Weights of a small mixture-of-experts language model, trained from scratch on English Wikipedia.
Experts: 20 experts in each of 8 layers, 448 SwiGLU neurons an expert, 1 pick a token, a softmax router.
Training: a variant of SOAP for the experts, 667M tokens, 7336 steps.
Below are experts of layer 6 (counted from 0) of a mixture-of-experts language model. Rows are named router (the router's row for the expert), gate (a neuron's input weights, with its number), up (a neuron's input weights, with its number) and show model dimensions 96-191. Each number is 128 + 24 x the weight over its row's rms, rounded and kept within 0 to 255. Numbers have three digits each.
After each expert's rows: a language model's description of what the expert responds to. This comes from a sample of Wikipedia text that the model never trained on.

# expert 13
router:119150106177133099168101169075125112144109141121116145110149176132116098123117088131128128124116092140126085153167136141122118126156119129123194130158115085118105094143150132135128109113092106112103148114146121154150128132162150121135134171174148124081095119144120144120128112102137149101
gate0:121115114091152147149170151125151168117115155141142152140115156119092130132098108101106158118096148126136105100116158167170102139134085176135113157111151112125116155152125100128155123108096102160151113147113061179115133159165114109158114163153189101137100143110124151092090119135113107135
up0:097156145169131069162157133160170105137119110121125143126135097172134141144109126119128138098159164088125168144125121153105146150137154131133093185148090118157129138126169118136141085092098102154143125153078126157144116147139109140126146128115132156049099098125100130125144103125123138116
What it handles: Infobox and table fields. Field labels in infobox lists and table headers, usually before a colon: Coordinates, Succeeded by, Location, Teams, Parking, Player.

# expert 17
router:141141105150176114161100157091134105151138164107145120141103132121084121123101120181213107135105133142108122146125143131127117101132132114139148123132093115109141142094184146141117158126107113155172141140106132156139124113136081124121143131118145112043117099124165172084155144137086181090
gate0:140103123122092137141060102068164077112106106101182090131143137131105098066134094124155135143133155105128123138142128157109112106096122138084127144106080155143150135106108169107159152125072082118143153166137139135124132123125143124186137117157076129140135055127147108100117150130143165151
up0:155099139140135135180084120124098142113135124109124124147130165128103119107149169112119185121137133115135154117138139122110153179109131127127076112113132155158072105137103138140152106113133105103110144122125116123136165094145087131134112069155101100152082073145141104131129100096112127094
What it handles: Ordinals and year counts. Ordinal suffixes and numbers in "the 54th episode" or "20th century" phrasing, plus years and nouns like season, album, series.

# expert 18
router:126195132161158138143116152143148102155135153126120167127133183113133059132113102152177105100128115147131129155148116154124071130151113110164166096118148123117096137097144150137137149093154135204122158144139104155138153107156129077134133127125165099120133110127142157108145128096129154111
gate0:130094084164186146155154126123107148129148189122159101119143105177139160105154139126182125164125123129132151119121136134120125117110122114126140143139120142117134133100130129134122109144101134063160134136131158136135119072179101087146118177124107119137136118132158153128098092085116132168
up0:132136128132135134113145104195106130084118122138125183167107113136150163100146143086178114165104131103133111135126140135125166102166135100123131088122114141138112135156139129126134102118148117139155114139079096137115129102128123130115110104123118088132171136105154156102126108128122113137
What it handles: Line breaks and bullets. Newlines, list dashes, headings marks and table line ends in infoboxes and lists, such as the dash before Kingdom: or Born:.

# expert 16
router:154156062146150097154095169132169125117134154135142171153128142121108103121120103155136105112135129118135086159181174167098096104143125125172166070139136095106130133107126178143147136086116126160136144136159115161145148094154110132134120148123148120131112107054175129120120180119108136114
gate0:126138037156138176129120172165119158139110147104112135097137115114123128183164090131179132146144155133127114144188126108132113142130136129109104118160130120115121111095112134120147153129158136138123143129146133119158142110112126140160117137132127146154143119104170130147122157128107143127
up0:150132157140159110146131097106144074126139092155127126179106151161136134087056185142130133122126136158138116138105113111116131095121164109128157145145137109168124133162128154142082135158085123094132083125140111180116182121118118178092140109164130146104107125108107155091123161084139105094
What it handles: Pieces after capital initials. Word pieces right after a single capital letter starting a name or word, as in F-res-no, F-av-ourite, F-eb-ruary, C-ult.

# expert 2
router:156173130186133132135126189083085076128111123130137159136100128147146107144074110153175110104148111134128144127132141138145118126144123114135182103196119104121128138142152131130166158085118109132145152132129095156145116118145135130117128175164138124114102109124166141103111142120122125129
gate0:088157143130109131120143112149085097129121121151137149104109142135164096124145125143158100117147116126137131117176133148108132112159124071136163161084150154109129100122165135150122121139138125138135109184135138085169136114134148154106110110098132155159142101144133165141131119133079121168
up0:147155138112141129148128144109143123144119128165120073120068134165121126107103100175110147126080116115142142116125112145132136075143157117136092114141109108151112101187095175154120173162100144102087134127115146124110126099140131121126139132183133123098120106176143072125125115149146132094
What it handles: Statistics and table cells. Numbers, percents, minus signs, brackets and pipes in census, election, climate and sports tables, plus sentence starts in census prose.

# expert 10
router:114139132165155130162127140113147105152100127120099134166136133100101129139096080157131129083121085168126119136144103158130099100153109122144139134123133090111128164104132143138108163105105109164125147117125124113126141115122112135121145139131099090074133121095124145100178131126103154132
gate0:086155119129141120157127129113142111120111171134092098106129168113143144132137129164066145095154093127121133178136098149121153109112123139141114140118086136116109130129079120164122102145113122120148170120093159133097090159130126124099127169180156126146131138139181153151122087127163111098
up0:171108129084131137133136139105127131120141136179120132106150144117123108128146100163148147128078117122115083143169127111134188138114116168116138093151157170140123175118165099157084109147176125113120147165161149120177192152133175065116147105124116165137096130087110083114112118127119108151
What it handles: Institution and office nouns. Head nouns of organizations, offices and titles, such as Court, University, Committee, Justice, Archbishop, Ministry of Health.

# expert 12
router:149146128154159100167112180088108140135082149098156139132097117110121095121122121119146127098130098156079153160177124132117090135108110102141130118120159090127104160108130180160145133107119143156101174081107123125125147117117144111107162149148115117113147086084154137103106150128122167138
gate0:127120115113139126115119186118104097117173123113172090171118120086111138138083156115116100122144134132101103119149120111116118120074101137122111140129116101109141111101137128134091153119169114135177143119169139110137124136116125137171141146159105114137121134179151150086126105081118170113
up0:092142134165111106114127116126162117140145122085120143114150115099102111089104108137173134129139111106104149134115121110112089094118137134081149159125151131143119112143110143125155132077105108117167143149119168147125099157101113141124161151112154146147144091097093132129147128177137144147
What it handles: Function words after verbs. Prepositions, articles and linking words after verbs, especially as, than, with, to, a after became, created, intended.

# expert 3
router:133177108169139088129109163144098115146071121135141116127118167109138106087110112130159113123140130165094104150117175152126115097110108104154157133137111130121123113130141179143147168105085128154098167094124135152117125110125103098116169132162134109110140121109140164101191142143099173091
gate0:183172127140155108109183140120132126122096097169112141157155086089139120132139111132139119153149117159123098104126108132135114105138133111127143146158051109147126110135132102131124108135094126095116112085177162152087122142111126118122121132140115124138162105143137156095158111137097080118
up0:093101107111152117163106124140128116111129129129160141140131146163142149121128145144139192115125157115162149102135102128095142132116137133137111125117160117127127154107172139126095084139177127127128135138090106103146131155157144177138121149128142133165116124123159101144110124105175186103
What it handles: Table punctuation, Asian names. Pipes, colons and commas in tracklist and results tables, like track durations 04:42, plus pieces of South Asian and East Asian names (Bh, Singh, Wang).

# expert 0
router:125160117159142147158139143133118100140107118136125108174116114114102116106146084110147124087138120136117154155149101148135107112096134132182161142145152097131124137147127110125129125102106150155144157112138129159144137121103103110149163179138135126108120117127166108127166140132094139132
gate0:119118124133138126156150094128129123135165133147101101111141106105080110144184118131108140164131123172106117178157095102076134116134094156148127125116101081110104097139152168134098147100107165123108146151183095155104127146134127137102097123154094126120152127134152113159114153107116166122
up0:112134102119129132147115131158164127083155115123108172114113173112106110101119137177141149153174122152157129080138120139148109090085171135151087121131112118110158122107140117120128113107100107095133112092131153113150111109123102086138150124136159146143107157115113186096160153124108142129
What it handles: Mid-word Latinate fragments. Inner pieces of Latin or Romance-looking words and names, such as Reg-g-io, spec-im-en, Mort-im-er, Abs-or-ption.